{"n_layer": 17, "d_model": 256, "experts_per_token": 1, "d_expert": 192, "activation": "squared_relu", "router_score": "sigmoid", "normalize_top_k": false, "routed_scale": 1.0, "balance_loss": 0.00152, "init_std_router": 0.0166, "norm_eps": 1e-05, "beta2": 0.99, "seq_len": 512, "steps": 4339}
Below are experts of layer 11 (counted from 0) of a mixture-of-experts language model. Rows are named router (the router's row for the expert), down (a neuron's output weights, with its number) and show model dimensions 0-255. Each number is 128 + 32 x the weight over its row's rms, rounded and kept within 0 to 255. Numbers have three digits each.
After each expert's rows: "comes before" lists some tokens at least twice as common just after its tokens as in all text. This comes from a sample of Wikipedia text that the model never trained on. Tokens count by the router's weight.

# expert 0
router:119122174154138044125137150112099065138139134161146195156126117135156189119139127149157177119036145151159150119169137132165158168144134105061113146134168072115091088087143154117166095133134155153114152126074110128128076123136095131104096165144139151171068153177176101148088133077118108151152069074177119106161108099154114163120132093108166060172172185099138146162156121163168124088136088134111106136116105095100168160088109146129115115114061107090174070131139164121145132128100127092113105123117103126149123120135108160197214103045153081144132076172073122110053111114154140119073117146124176119183116135120106069111105138146156155119121137104061067132162152130087117130150119132139124102097122167173171135064093105121120163150127099090080151137112035175136124122137114
down0:102187141146121073105108153126058115104098136144149099097154107126172104123086118141112159080121152067107124116152136103082101136078172162165079145101159104176122099119128128085123069094118154128106100031105179097152140164126076112142154129094149118118099132085133141058102149114180124080098094121122090139091104190117127164119133109151144136111118144205162125129140184149133144144132105091136156194157124096123087191179112113140087086142088150115154146066137073093148158205195131067165111129074142210188102121100086133141082112151157166078115201148091103153137121157141087112137152149134075114187070167139105135124126142134090099146099138142132136108165076109136162167138142131098175123154158120100049157141173154133126110087066109115096145089121152092154150092113154
down1:136153155089069130105137096179102107082148093140111106117134125136128136152180109153128112152147096131143146150097085061109048152134140139127169076133111103165120142110093113179117127102105180122083136060186090101115158176161107100139151116098171166154056143110086120042135090140166106155119140134208132125123108116141131125109133075121131172146115151173135180128081152114118096068149142113096177130156146133131154109133159178061143119126158057144092115143120149151156064090197155214122110148160106102179139114136108113143098116129131153109099095161103100148139110105126186072119083103082160171146125138125149215129175099156167095136137190057111157179108061131071104133152158127128086111121090106136104037099125132157171112114157133160162135137085103145168118160122078
down2:151157196112096115083149121100147115135099142129171067116130109086112123152174091158127192130100105117181088080095087078155096207063125137111091093118117121121121094116160141127108187203122101128120135156081111129117088141148099115070106155110149181154208122133130157131169152145138054153150120170109126103082151112131155130083144161166122156144133133137073179184153153130115137128162122133167122118156097122150154159148132176104155153127118150070144112130113142087131177119157096110092117134169148116148187180144098122133154114101114129090186181206150145124108119135121095190113188114087094096127072157134108138115122123086081141126143132162211095215093060137132110085151167130136083125117097107120110131111094081095133198100099109037151110121054119075151138131094163
down3:142126067127155148160144116178113129165134084126144128103127114082103116097118132140157163171152169186095217142118094218162124141159134095068125162184117122181118152102143088122081110128150172128085155078111124175127119086127108119138094126105152111092125086134096129093219136152109095179185103136139139159105102076197124166147137111136150129140117110152121147133142195133162140098162196124130093158171152142139149163130136143137143161136141123168175129147119116151164124085124113228091151119140171152149124129088132146122100122130092188113080113075086163157135139072092169112119163143163164105102121148087079122099141143181100123139105097180142127173130061158183104196106152131108115081151085070063095094105149184095096175074215138115118146174129122149112146097126078
down4:131166144119114122096121137137131129131125128070103135122099138126122126093160143099181170118113207111143149129131169165119137120113165179153134125123138086164132133065140132157121139141108173083146150102146119058104112058120139096134140180118106120084063060157104183096209134142157114090150130154103136087137123058117184136231092098100174126145101114135118163188130153177110124113087105160140119137156170106167132076125116073109100195166125160133121111102139202156066076138133155173071108070168121108163206083129162167089096086124120111182126132117113124112075112139167097107162107109105183171135112072138150165094148135155104129147093081141117159143125096085096099137096084182105186149160101094133097139123108149105121121147096074127142162118222117161115162166178136
down5:186091072181137110181163103147098124149143131151124135127104153134109183120123037126121123203046149202225143156101114100128113138105174130133130170102119161172136131128116181159149169168141124096092157096117123061061140106123186108134162142153088167140071094085159175115111109092140119193167113138107146115072144106124121161125125145135099072134123115053085138153105072136104111140157137122144125079061148100163124125123125130125113134116115130170115180113171176139186099138112154133131142143094153143117173021117137126120154097133168116157176058157120138137102083119108142152083148118071128122148152115150113156136138150128154179125134077143136133105158152155152152150160082123042101172116162151114134120149169163121114140070144161131150178074086070185103167144120166
down6:132112149074216099104093072086125098139141121082154138089109158113106097138143144099133129150126116097115152154082086152174100132094115149112124100090117174133092093117090061087067110115116098147114160142156181177102080148079179173095117106183204130121092189167115111129072075157102162092089194150161092129160121134117137144109140133143106100100108141109143175133130144136093131088129102181164148119116133158129142122112158114140143174121175182192072130145133160120143080186177131070095111107139188125160128117150125212133088095095131068133126162142096087104111132125141057050106142121110117159090150104172158123120121123159088157193041111085159145097125094188151131155125175154094156182123138125117099191123108110157121133144051127124163113145179151159150150126107117
down7:137142130129055120096151118123160092122113125133198118072116088187091127138112173141151141068120121111106141101128115093126119006139103142090204161085147124150115057117077099126114126116163119120101138151146074124076143193117132121139121086086108143132097165123120132171090133153164076117130140177126137111141116146111169098121091147063130124118153118154080139072144135141059141134161155173112102161107150066186161117149174090120172048189147104159130142105060166149099095106044132141160086151084142167114112144094152135134134148143132128089159153177162198089132083124097108147134162136054139116148081191166111162136120161098104132147152088168079138070114124129132119148123159076157117076087118138126187155113144089132162170145151107088091170137187105155145160147118146
comes before: "\n", ":", "-", ")", "us", "a"

# expert 4
router:158057096161156159088094161139038137159081135137136132151156131144150112126101195089136145163142110119118149064114147134087133179113170144128131098137116125128113130166124118080094179119098145096077076120135125130190180135191150106151070112151098139149152133140122207184113115047073116155064113120198165193100136138169074119092157143124121108121149230102107134087119121141121088144136129118160134075134149064086132173100102180085078115101103142149117115105171128148144132151091172131096082145135076164130122115147111136168187140144155080094106130087138147119123168135169097041117137116099136158180122088106123127115141154090084118170098149087129095139172120068081073099124104095227122126124137134158110127084110159144103174168135118113157168137106111154113151102116112
down0:063097150064103112135114120151127097149071115121154147142047093150183146131147134137144112098119125154169120096115099111165157062089141159127111175102141120152121109126167114163167146185143170133179102121125198146166090116112094148139163171056101141124169109144076136101121158156103159115185112130159153126171129162147188126127152166101128063184105121134105141118141105112113152127153128190139126123134117059148119084093089152207083103109148149181143130093163081160115163087142118129113114158136137124189114094133142109098083122090195160178086178145117118065168169097097138125105097197141080119114143120153102161136076115145145094150139124049121114099169077138142158143105124159065155148099167068084093140122085104061132125125111071117119221172088155111151129120184160
down1:151116141050129161096189157093118107074112083177052129184103143104129121101141128134073084170126152077110108088086118187172097085113144118161185143153021091091093095151158119092109169147123138167161075133149095157116141100139067104129138142170121081176162164133087091146057067152198105138171173146123101130159120115153115113086106119119098091133184135134136102143112161141168098121150120171110134069123091146074111139080071125100090156160157138073139120123113114112109108129160141113087159182083126164135089202124119156123067152129151176168085125110090090117091181150100121129133192171113107170175123114124203093146102139124101132153113125137093116147123070147137149210148097106117150127140119086156131111127150119115137129167117083115110141129166113136163107114073175
down2:120114196160139137078092124112120141081162125160199101129112156124099134132162158131139142161141119122140083051109119154144147112120171206106135123134117163123128151136108112154078131078184107154093133165130148144054147099166128148095139149133118128113128141123106053139087172128114071137092109132204110138103204142119142175118131146131141097167156162137147081158152101101147134145079152101159124142137129089088165144094095134159148108167166139170129069105137098147126098163110121093115109091132065134094103136079111151064188113123150166075120107104129097112172133106116156175151129143115143099176146159171120158185149156150159095146148136119132118085066233140116095091076126121105099141172132091196088186143122079094082159085128148153228156157126113058193142097111192
down3:164095115070173105102134083105120103142053123045131164066149147164143129143117140100190134108084163100088154181152111171117111111092111217213114098127128154144050063087108087144180118127132102136080104114184131174095162101081160148124106171133155127116097150149150106096120085112127129167163137122192065131147098121125168079079088154071160109152164127129111127107139109208109145116128108131125122115115154179124114110187120110138162073064106158132163150165170089107130133211068119141131134140111132097117119102162086136108207131159117105102137163094136111065161157076117082111130167120140133128120110128120121104151140158188093143167114129093152144129165157125159137134137121161110108153124130090065123111146115117165066125093166199089168191171153114150123163144126103
down4:093103184086095159113126101069116150168086189119125149150158134075106118189124100131110118089162180137125107188181170054125126106112154120118161162101071102151171172195128126143188150079203162101146111164142097141115124126102104139050130146154117098117117111072134139142102159179123157086139131209090068150108188127168159166160155151076147182176119119113160152160143121153121158172110165123126179109115149164151113111124130152131092148151117139135101154134091127156120119166085140122167121137212137069149151148145168073157195174102192122099123158138141105078105146113144127100074131131066102131197129213174179154075165144163149114118080104123107101130119137149150208099102125112150073149121120141130134158103140112151128139116118202152121131113111125096137111099173117
down5:194153149150084121099146100098095151123160092115108175172120106141177162113113147126135122106152149177122176100082130163124087135122059117136149097146171167056115103094055154162099102117104155152122089172129127184151120132156155163104064076094112118055141159140127140143083164165115198089083174134107150110119152130150144170122126053133069123162141092108124119125173204154114158195144109131136156194107138140084095204149093125129094166095134126154198116141151093115096157096151082110095182119170059107174137117103157183158155126140086112163104102073162084112086114116152098106158172104183093121119091133096143164123102165120126100166145135134058099161097140117104166112144077086145153077162180085094180132148110144119130110119151163083103138111087144137141106130154081
down6:093132140175181169154137090111110109225106099181108084152101126132078152130144152122138143120115156160096143142193166156086075141073102122184077123132162074100089179100133113187078138161085199081078106174134158136167127135197123155183138151098108100128102158170156153082099080147112117125126114096070113132151150202126133164180113079132137120070150159164140143146131098118079156160113105155142189138102156148122123150139116097097145130154188119142183096140137111156143075173111173118102132140167101144150143120108132110152129139091124185119127082149065141137123105147129137165083085149120162118133095175105133116140029112153120132173087049137121167193096098140147117087083077106121184168110122126133135142163111098147097123167101137175162150160121178153167068144159143
down7:128096071122106112172168098164158105163101186102135196159135146130140187213187190139151106057132123147141146112194112125154107044086144145156142130126122131161145137119166117077159087145175062124133176064199132129132114139094080066113135128150130115149089144181103120149141182135099158161100105173056170128149100093135130076149109074100146132126116212114147159099184131142095157155118104125073111132136075154152182141109115109089138131180124102156157155158153146062133143059124106106178106139083144098091146111116122144113133075113093154102034096106128146092142148096110119083109150095146133134130114135151110145130106118138188150123117130145122131110137102156179101146119136141111085125117114121164087107090128156162061090087115122137168130044168116140065164177127142
comes before: " of", ",", ".", "==", " and", "|"

# expert 15
router:145141142173165140157098180109093141121156153134139167164138178123200095143131120084165112143118112083171153117065116183103126109118181127110078130110132164132160211137150081077091186118130128145128140134174084150137067137153134069121156138111132118096132037139113134085109151085172110099149118088129163178101125125114059109173171124141119099092077196180136175099142155131105070127096140155118126131170150141109147154116184092110167164165134110085144086122139182154093108093165178125069093166067081108048106109124124187137101139108082106129137162138106050122089114059158121132109145115134155101101164093087090159158123187115079156095104134167141163192110115129091127171118115078149152156102134104133140120152131105169094144125148071115091109106128133152185117080070127
down0:124132119079166125095086066129147132109095135139137163120138162103105166152116132191141067066127150123153097111138128123136113112097136154157079150149177132126118101129153154125175073196154106156145121158141126171132141188176166101101186120165136126105090135114102163114178130136191115136142138151128140156055121110198089154086150124166171186141152148195165094083109173119161185142105090108074114142081119147071133104165109177160099212104084146126124134139110122096124189132108109150145145173117086168155139161121142124129098090091112143151146117099150115129134116152127063102127122165133104134107100146070134126116088078141151137118116148142092136114140151120141142128168059049092153191110154138161135120114204101062188071212090139104091113147117134168175051188149074
down1:099140124144110109097088090077114181155146090123112121092123154117160132106198118130143100079106145171119177220150060135094138139137106197134135133179158129133214188081127127161170130149121153073066139153160115149173129108146102132107144147108156066098126062110125154148101150133151157174127181104164171137176078101162142077148158071102127091089164147137106094135149128106117102048152147156115100085100119122093164122094135046122088155118115118122141137137157095128164093063118080115119072142101108122150152115129144132112086141095130096123125118148145128117166186172127129164111159111101080180135100110142205173160174136129130127178126133060131095155169097108147135069080143146068069091129133060152126099197052127118118095118120157127194120110152146143149142101118160
down2:121164205149117127123146087100081125128119107065108126181109106126138144112069118144098136151113136151101143169159191083119141143131115189149058061146139184183138184158127110182117182129112155142117132121090176174191081139157101105137083104101140165137175128134123115133066175119130109128076125088143183175095153101160130110161096093103174119056139184101097132140055171075088125135135116135095135135076113150132120139088113151159094095152178152163114151198103157136110154160150161175153161103072166136078143144115128112123111204144135179111093165161129080170123057086135122154119171159139178133086121116135212103095135150157109108128100114107112184141108075150101151153153166113116150111078115096086083148153150165138124104094099065113130153114136138167169080090099104
down3:209138168133142103054099128184089142068088138093110135105144152137112084110130130157101161162109064113108154169092115136114116178125151093122123133096140140093152164135130113137150182156143102058143145108093189167151124136112166134080130116140194151087061126132085096115121105169179106135166191127109138119177161149170110147127155117098130129096095128121145175144221174065105107116075138145148154117142148189102149136103163155162103088109150123139093151139170133118084126153121125124085138108093092107120167105138119188160094134118102141148183142115087085070131193120069162144129169043077136154131130143152154113197087070122028130114131113148153090101178129130114126094169141152168142130112130200106169117132104119164106093122117085209164094138079162134139156099152156
down4:174125148104119153062096075124124139151099102143125115093153157150131147087111079046129118118136116133113169101184041065184138057091182164099168156109148135128126069141137100107108193105128131105157111182122117140144137172168119107086138149134165149165165110089111074160098140139081157108073091145150151138106178161179154142057127153156163125094138131082082188099107129153145169116082138149089109075108134111109141224128093122120142129185127168169167157155165110138101147123145151175151115150136057138117104145125121148125143162151152100057194130163188126114110120105123094145150082079138107138098144120122164133077159179125148155151074111107137101119170119121138185163116146138130141084141113167179116140156210157152128101132089127167094167185138147165144133203084134
down5:134182131118149145142124126167047147105150201155096135118158159175109101113170109122194178145151170138186091149136180119126101131150147106111067125136137154105150164148155167121117073146126075130093152135119167127172129106129115076144128159103118123066111134117125179152136169152151086152142070138121172098152175111102137102090034155117154184055079143159109134144126163183092134095190134186101127141112140143102096177077161113102098127187160157100097161105098158139170160144125187133098209086121129130161078125096218168148078161125181160132093109169133086112098098143162115147137155114140055083153138128135100131105159137139120117142140098118152117167075128157162181128141131100068079154149124189125141132102100156150155150164095160145181136112196117129076088121134170
down6:063129083145134085104116137158177115135084138145127098106124094170120074223048162041062155093151129131134119073132138111120158170089147219124121115109133125118165157146154152126115185075147178142126156141109095133161113128153053100123197167167137132173116143149075106133117068127144118124166073110182158107170119105163186173128166051153146082110198106153103168119120123183153131140120136114128154146096149120135174123108146140084162157148115137108119124139109143142180145102115127126093139138111137129172103138136159166142160133060127131180140095133092169070122080106178095197064093127164108135133117152157171170072125058154158130067162152172126115106156148131127114157101095148107122073132158132100171137103125129100142151095143167148117112148096081071109081160118107
down7:179111107122122184160134175187149061136114134134137123122086139084086090092155137181112126112123108141176110131084169166137172146117150074138132062138110142165118086153098136175113165095133071105152126149147072120116171119139132098097151095149066097102184110118133116167103117113150149144117122111170094170145174073112180126130131139158155126120146101169150084148132082172139108135100179157134161118159196174126077141163067191177094101112111167121109112146104132089127206131120128167131104108181177072156071126057146128135094099114147164174125120088125142080065127169145139172076133138190078130104125091145119078142147133141145106101109170148160117104143136141158149145080133144098131129155168123121169135137110129129158090064193095087228120127009112141135130155144147
comes before: " the", " to", " by", " a", " in", " his"

# expert 8
router:192104120213108132169153172215056150147166080070131109115090200146127177093096123113050128143119084105151166140111053161094147133145145101099110128140146129130129167192096124128133114084167152143159083104184129150132153116143106159060134153143140139140129098139111123200150156092144140077102167160144110110108125130136079126089155114119114110140128101101099075123143090184154098141160096052072126109071197161136107090131188130151137165132095124120124103138106128100090093068132118112130137156119154104112162107118030156111134157105093114172142117139141106169084160091113099093132182093150141129116196133089146168164081138131070119095134161125135135192108165108087101173146130046176135129111109078128116112137132108184146098131159177089177153124086157141114136132141153
down0:176103180131123163138144150139120173130125147126117102096132142102100103163124109159150132093126085107120125177153129183143106140092117111164117138093115128116092144103173105169106078142097081115117162105122084130144205115125116171188158117125159131071157145151142130206084195153082120134171126092082140147090147096185131134134067085118158090091100124100085075122044191178049049163105135141124089153115166107108134091136088179077122114126149194121158151110150076125082132128143127201096162061178141101084105130177085147127174117177120126124088114180096118129145135134143122153113097156127130193097170120157123126129158167161092102179136133069089168101208088111155151132125155078120182151109072126188114076114113100144165145136176118128172144159099106106126143133159137
down1:080146126074136118129148101092130112069146110143139151130124103070152085129138121130161154137096189108063139160162121151117151112117149110136172117127151172146149106117138138118114095182124150191087141125074096162115146132087130119110128071117119130055130142082146205100072117099084142168185152173136186139158048187127104119160147093120131107067144163161132178100103142170151128127109132163150138122193094080128134099104136143080078102126133176131178183129121141159188161122181171209113141126161099189119148084105180165129107098110116147169131116159116145115110112186137136113145115140141126144162130111160095181135179140130117160192128118114099111167159078147119203111129118196090107137103138165108140105100173103116141200230181121082125097095182120068144090109135100
down2:140087134141152115124162109123102097098142132211118149153172114121149162133104118090120122201049105143112138164162093103082143131113130108122110112109078130198061110118134143095175150161106076133147107214122083095072110143149192116135167206140160115148080139095166112142068064120153085159134085113151085069072096108080106210195167196149113109160082121162172145150137128124080154141093081158121131170150128092153116166091121094108139169127146144194157146162123131168146141137120146137126165104150091120126083096140150169077163147183139157074111111127119117133144098138083109157107116079109178119204164084140140158159131220133176137138116125113092095108132113152136105153138119083116113156134147140130098106096147130105124110124153089168045084096180109131134136091132148
down3:080171123106064089116130184112164060066083142144145132116129139120063146111118168178124137096122104150137112101134076107108101107167044154129147149134174098080144125150129114156140139095186143174184188163114122106138124113082063161115148181097137106122163109134145127128153138137106130174112092158094072172060131121092080074132116086100138160118120164110112065136117196177092208096154128127086105131108090106093063184146094082161119159120132152110183139100143137147144123204131092111144115176178105116113159171101112134137150089085120152127147129185157126217122115104121178097110063145135110116139146155107131090129126138149182134188099146104114128108110160133109131122128142118107117142059158117081153129142034129123146106180183157108152067153190107107128146134149164
down4:113154129114097151070100121131102154118172121107149124152191122099197130056136131151127136189149135075140117093119142111149153131161185112105148097084125121102121117124076113131117112178148136110109091099177051072218121058129166084117141104128137181122103164097078123104128099109180094149148088080129103184137119054087146186059060127147121087122131114141122122106090180138127142100130133115157133166069096111160110102152121186127138117122088141101146195083110105110106108111064139166111129149160118174151112110131103116131142131078192165176140123075101175125136126099125122119121166124055078148099134153026145089094134107101111103091104094163106165138126182129100189106151145130101170162143159122107083134110076099097158131163090143153204144182100107094109113097109103
down5:161159128161056099109192198045183163077137113109154121125116120133094150106123139134106118134097173101175109126145135105139079147123099129121120125140156098092144057127141122145053129094137124092137100147083106111173137119226159168146100134038104199106087176142135135135141153113148184172139162083122136194142195133084053123135118075110152104087143092084137133158146158144103186162154063121102130129099127139144128133146112138103089139086161156105127105161150076141127102109021083127088107173146122116104143163115121136088169102119119165135166166138146189120100108095132175130120117093160180106143066125116131100111081119135112165109115131127148138103119097114131097135087103125125098179124121107116183090145085187152176107122150151082168054159173113139134099176173134
down6:112138149153211157162075120148075121129115149070103119156094100087094098125171142163113160196119081155115073103129098148194100182148133150197088043069149116134082172111171127129137098121157158163135138142167136207102128117141179084145112123124070170149071184106109136158111131148107073123120134157123159186108129140088157051168103106168180204163102127204098104142101082186121113128178148110149108185188087121152127133140115085162103153101115133072113116118090161116139161126139119182110095121135128145117156137160185148088079165113157146130144150184154096125093113157163205139100128154144149128089136118150123160077107148117111133161181166136104176147127117128106160100131125097090136162092063093126141074130148126127141114112117108140141173160150159174138163125086096
down7:161058090168094086144116121128159125091127177120090130080114102119091171106144102154129055097093177108158194182139107135075108122099091131079134225131162095114109134191121096137123114144156153157117176159088129151104109165100095110101148133098134147089135152135165079141122135098168106174128119083119168160135145097154119090150099162054143091135117110089124134130102172098113197105141131121176061180145161157085112118162090143079118152144094158125195089097094094115111146101108105037146141120155105114152077111104097160140134160068162049157097171141148087130115157107170166093160156125152154134163192176089177103097140144156159147148063103096153164156164133103144101120118145157134162175139154085163056139138069079160148133171133113123105114154156140078116149115110157
comes before: "\n", " The", " and", "==", " He", " In"

# expert 3
router:162101074154145121123125144167100150152110113092082089110125130050133136066148144104150154199124125153140153077141118101055108146143143038140090091146125077163072121126125124158154143136131168131161115111098107118131119140122121158103084115154089095127092097078128170114161167094105124122084075116126102100071111104102138077145118158162141168123079153116183152125106122124159144082117177055161149162141098068180116066131148043153111130080096136105104109148139142163137182130140087134105130160121153156131094085138082115132161137075189119201112151098096181163100074108097149129153134182124113107159130110122120153092146087130123188150107162111116059129111167109111122189115126155114159110212123115140098219127101095134161138162121166159118179108153149119136183057124054
down0:117154126130097115089063181147128107108137141127083169123085128101176138163115109110186107107169141103141133113124089070118135150177068195091099225125153133140117172125084152086104119136167094114166152163139116103106166086150161147116102164125075146133146061093128144127170095145152124107152167125111145056130166196139149175142131109117096090149131133142117113136063119073123136167147140060090092141119125140068162164166144142096166124143095088155163132075157146111162108080120133099119174192120145043126088086174146142129143104243144165126193097121199137127152118138111073089139154179117159126086166167145131102129113140106113148091060058083112126088106153092170063128133158137146111154079112133105160099111148142084097146079152108129123123089117135120129080117138123
down1:162105122100099140105148156122122121111109156156152173119079160092142163105091117137081168112146173100077140127110110136170158174096086159147161141160206138138143111153145107082113069149049170109073101143168228147085060128189134108112115097068109180203152139163127087081099109100018138123119141108163161162170148146099070135160101146086139149088157105108153090141124116144102113145101117106159156095153112154119191165124087118110065101139159134093056153141165159185140166092143140137109080161110117122100184128115101177045165150179121168123151165136093142122122132132118167106095125107103102171136119112121129101133099143154100189136113111134138146162152125116181138126181099112153075172148128123139181090113118141063134148119162131152169120130146153196169107081153125
down2:117098116086113108125102113094168139086114095096091161115142102143156145111103121145133106148125069126104138137135165153174135201191092115121097151168187090159129150016157144183157152151136182101158157115096158148140141087106119170164155160172126152103110125196128137153193078103125101121158183084105147123147104114115126136159140141047181175155137113172140079105089146102134073117127156068163152128146091092111196092124067150078093152119153110108138141082100214120091062086181152140140123113162112135093114147149086128103127113118092137105122162096125121124095060199132135203100117112103148118168104134116170129145167118110155083146107187109154133084148135177127134139146149141126094166120115110059144126184119112110206117182170165143103120154111124200139116150125180
down3:172103120155139174107096092147169059137123129139096126090145136159131110154175067119151161092159099157157114169082093164106157184097140153132109161117115088099125088079136156164122157089095149075104154104151162158117106209125161180204115127135161104095108124085197141195080173153127089115165084163138110136100140091115127129135158108164109103168159091072088114087101126091140103169164087116089093062161123159130138104140067167122125140130129113139154094091070126158138152141148139159094171106125140196167172102057104174173172122143088152111179144182166130111173130158102156120060082188100123165192128107118115095104124106127129138133195142223147177095118135122110130168086147080153133100133125121154129081120126113152107109095179140069116177109148121123162099149129139
down4:081078150086160159112090172110190179132106188174133175145087153129123103081147120076072194091175163139151087160135130131114134196142137172123156109107113104141148068172093124092116075124140089198116187152175119134164091100091121112148143120148146138064165112166096115162103110112123106103086082137152084082071110171089136144110131096081123112183124181177138090180120150159153108177133120172112166121148169168129177170162095138149144131099083127109109107141136162144132107131117175140127092088157155120107170114111107162121104134153160140102129054124083101128110121141132171123113158082144144151194100126118128118159136121204107157110129176074174181089138100128132085115061089133121127079086116152083110141147106216147090074179107171074113116135129134063101117135151097
down5:097128150127077135128121059178153143060120109141153138136161108165141083188138138081094151204090054104150154115140181137133173149136136157135135197135126130179123117089088150086086106165169100146096173143145072142134144138108149115124135090156119095150121134170109101116110095098133113101137183133051181115074106153182140114090146141170147201120152075126117100100092136130126067134051134117159173091193103144154162144074098154073141079163162110101156152146124161139112094137120178055063157127161117114195112166123121136085107142152126134048069172145081099150118129131139099106118144135085112100152129109160134139079095130146137120122211150132112110066166135046101049131100113171095133132133154159146134145131141121107148174113110131120111097156125057125169123160112120
down6:098174138196150085145080140114082149123130113160123141081102083133180091106172149119181104127129105151110110155143089140069131114141093083047190072119127129134170088183124174135119106137156157121183101096109137072092143100105145078114156078104072096159140123094118149167116161122140138175126205123130104139168074160152201140137106109152097152104088122157085132155088159111132154114073132150135119167092105103113124117126099128146136087105135198113127142089164145101084096149100091119187068119115147134158103075110076112129115171116215122091155098112096164070136039124076139169118102076129101117179134132119145077101156171106090159088128145121086113024122106143148127121152145093087101176124165158149119123154177077155152126120113128110168105134090105115130103094151192
down7:134127139162123151117147108110139111117148078125126158155171124079108201084085186137143066204100110102133124140118102143087167128090129058159134105181099108174145178154106110129112185159090051108152155145100134149102162135202152091157135143143164100123077154109123117193151125091090117089159173107113176133050155151103151127154113083112068136144103126132174113146108127184108124119093157136082124102125097119138106096158112103171137143151093108161137168090170098153130129151124088139051195153150148142139184136135135159130151104086083161141103201134093121096094111178142124158152121142118121124163190137134161045130128092180109169083097128093189120094170150133121136084112154096184202149112077186154093130066086086103180147128127127146098098088068130117143141124097157
comes before: " |", ",", " (", "ton", "'", "h"

# expert 12
router:126173150162138076098160100121130133166100120119094124209110160124125203108153160167111194163144109151131099138197120141077104133136096155096160105121103095135114116113155095064158134141178136219157089124110070130155183114161113050155133133189139185086102163125113136084154141170100154141175104139136119140100102101202068082144126164096117168145114183080160086144161089120165150099136111094156124102118122104123114110084135146067191115124135160118087118154075107121157172089120141144094143143124135163084113119121115165153166124049127177092074066132142122141109180143084095129105058135137109152138118103153144124139138152127098197182097151156120091185191124108112127134152127083129143111125147115145111205156069117137163111195117093123107132132151089140117111051095098
down0:120072134130105116081143171154115142134156195095111114133142115092206090135137084153154136143161117112158113098063132157106118098087123161113110117200198148191193151183184101111154169068110134157102160188105113136113102095137149031101103116115067138103146121161107166115076180148116164146158106114090116182145076131111149116122150079139111119146144155124122136149147125130083122124126162157131112116125119123137119137116142132191151141127133120083065091086159126126124133187124186195147070158198128160159076179164173128089127102111137122148109098144105129128169103110108075108177059055122159177169081148121127121088149213168130124088131155084173123108092097103110182147099166118129159090105134114172053104110104093135157162144134146129143169160149132106098095088099154
down1:173140143101128118121121157127122123082114157151165155112149183160084125086141040100163101134155111132090146118158120139144170095071109140120112172168097144051161155192113250125182139130127099070115163088071146132149096080154063114104133122138164151100186157148076130131145156149111124150136147154177142143170146147102146180067154114151101142138064080118144123124133132101095080134154158108137128166130077135161147144118132130208124050092122123107130132090121132115175145153106113128118109093102119140113157115080158141124125164109155144149173087163119088166208137138074173075080095164100094153137100130122084135078079106102144122133155102065167135150125125079125111057137181141155107158085090168094128141069157157128134146150108142130093120104206171134151080115069148
down2:112114195143151120089142113089117127136113123128165141145146097122130140128143156095068087105126162080127044112101100125154173127128176137131167186077157167157125170156142100134115170132120163132102129073115103128122062111097119072146190147171169170075111111088095175137118155122126100094163164129182168151113129167161061109178140076185144107153115128114181126091146183163188131071164158138127091112127124152158124155130120111110149058087084132058145132214071140117105076128104141118129200152114094142162108164129125112173138097145116060147128148129149124133144132132123164115144102161137213091136155080187113136108111165197126148162116155111055106101102179100112181096140112126128147103104116141091121093128088095107126129137146158094134082156174086091141154116022149
down3:166094124102142082109153122168095151108150087135084125106131105131126083144145143130132103147100092154171128048140081211064107155156172109091096006076061116146130088054121119138113130097080118125123097100083130116110124150148168140115129096149165106117113155142105109131105111125093102111103163090174133085146124100164154059095120107109052128162109070132118121120123163137153111166178152173128153158126207082095146097148134102115174130162103149143137133182142164097123144104168147145162150105116132151146131178075131144113123135154070118200138152055052127090083114150166109084108129080128137129089138126148145068083109142109112115143184099125102112121092098095176112159076132199182144144154157076180169139129096113070089142126117073111116114135053112096140133139138127
down4:108147146142121153135136153115128079149123122144106116126150119134148172061204087110142097113152139140133116111135130130160133112125153175112100170139127142120131172168062159148178150046053101074152144172137147087115117179105168118136092095156174124104159148107158085087093108140114178111110092128110161154139182040139133052165124111114123131147129085135112077092130162131108160116109123142115159161062075103147095120131123113150096144147122152218125229137130123044149117089140172126137106130150124072081104178117072158127103107164090155100164081129176137165128109153104128128186200123105128136125124072149185079107107153119107132136147135133150102196109107134144084107128134094147079127178059165090130085083092075092122135122127192128117093073141172112115060142148165
down5:170123151168132168110120186140059128183178154134113099133130155123126086093179145149108098143118115128134051120112125147125143143185171099105110157191139087097117105083182129182065101129155180099151134139126133165177130090120137175117083140082178157062128044142150108075129149106140155070061108110137147118148172149147115152128180139099141092135076170109112089162101157148106134157173145166120080150140149144136102118122111164134143126149156102185115139186124164116124138132150117155189114153113079079115101125107164100136136095126138136142099106155168104144152082131087105155159078092114211121122142075123185139079081165182122165136071136106103136151104058112186144146139142146155108175115193125125094169128145185146174164155149091040068161111126114204114140146140121
down6:104089154119106221104073094059190123166164128120215186163077115124105129138168148146068188111179164138175118138135128128118114109092124122132140112145132100109155150116119187095099107127141144131105151108117138106159144129113194088089159159120188126121177126129158121133088102140115093120180157115077176084063144107151184176150132107150126133114112095174159080175138145142093140122106149125173140183114111076112142167119046053100087121138116179119146153132126131174121142096138138080125110136108125163123124135103152155105111111130119102137098136136097105112171183051151149166156115137124122146108098098123148187120125059154170125134064112115160162131121155199158129094164159141099135126120092170226163146176091153153115105105125086136213128172099083108130106120204105
down7:145140136078128145088144147108136187116149119164124183109182127094161144103073119125148107103068110126167109152189081100144127108122159138064081153034133128153128091137139163144165138129190149135093135157097079183089081136038139123122135170101149099084063124091106129054078138153108123154151156153119165088187126145145115155088070142146178146140142107119105151169173107181146102104113160120158114152145111120180078099077114099116132131183048146157150141102155179117148143099187162093120121155130158142126077169118059176169141100169166114106190155172146152142114086180094059142145098156141120111158156120152165108146142163120121144105107104090136142129106092111153090140115183133129170197161129121107078187082183126152128104129145163134121137147059140123161082113130105
comes before: " |", "R", " a", "A", "|", "S"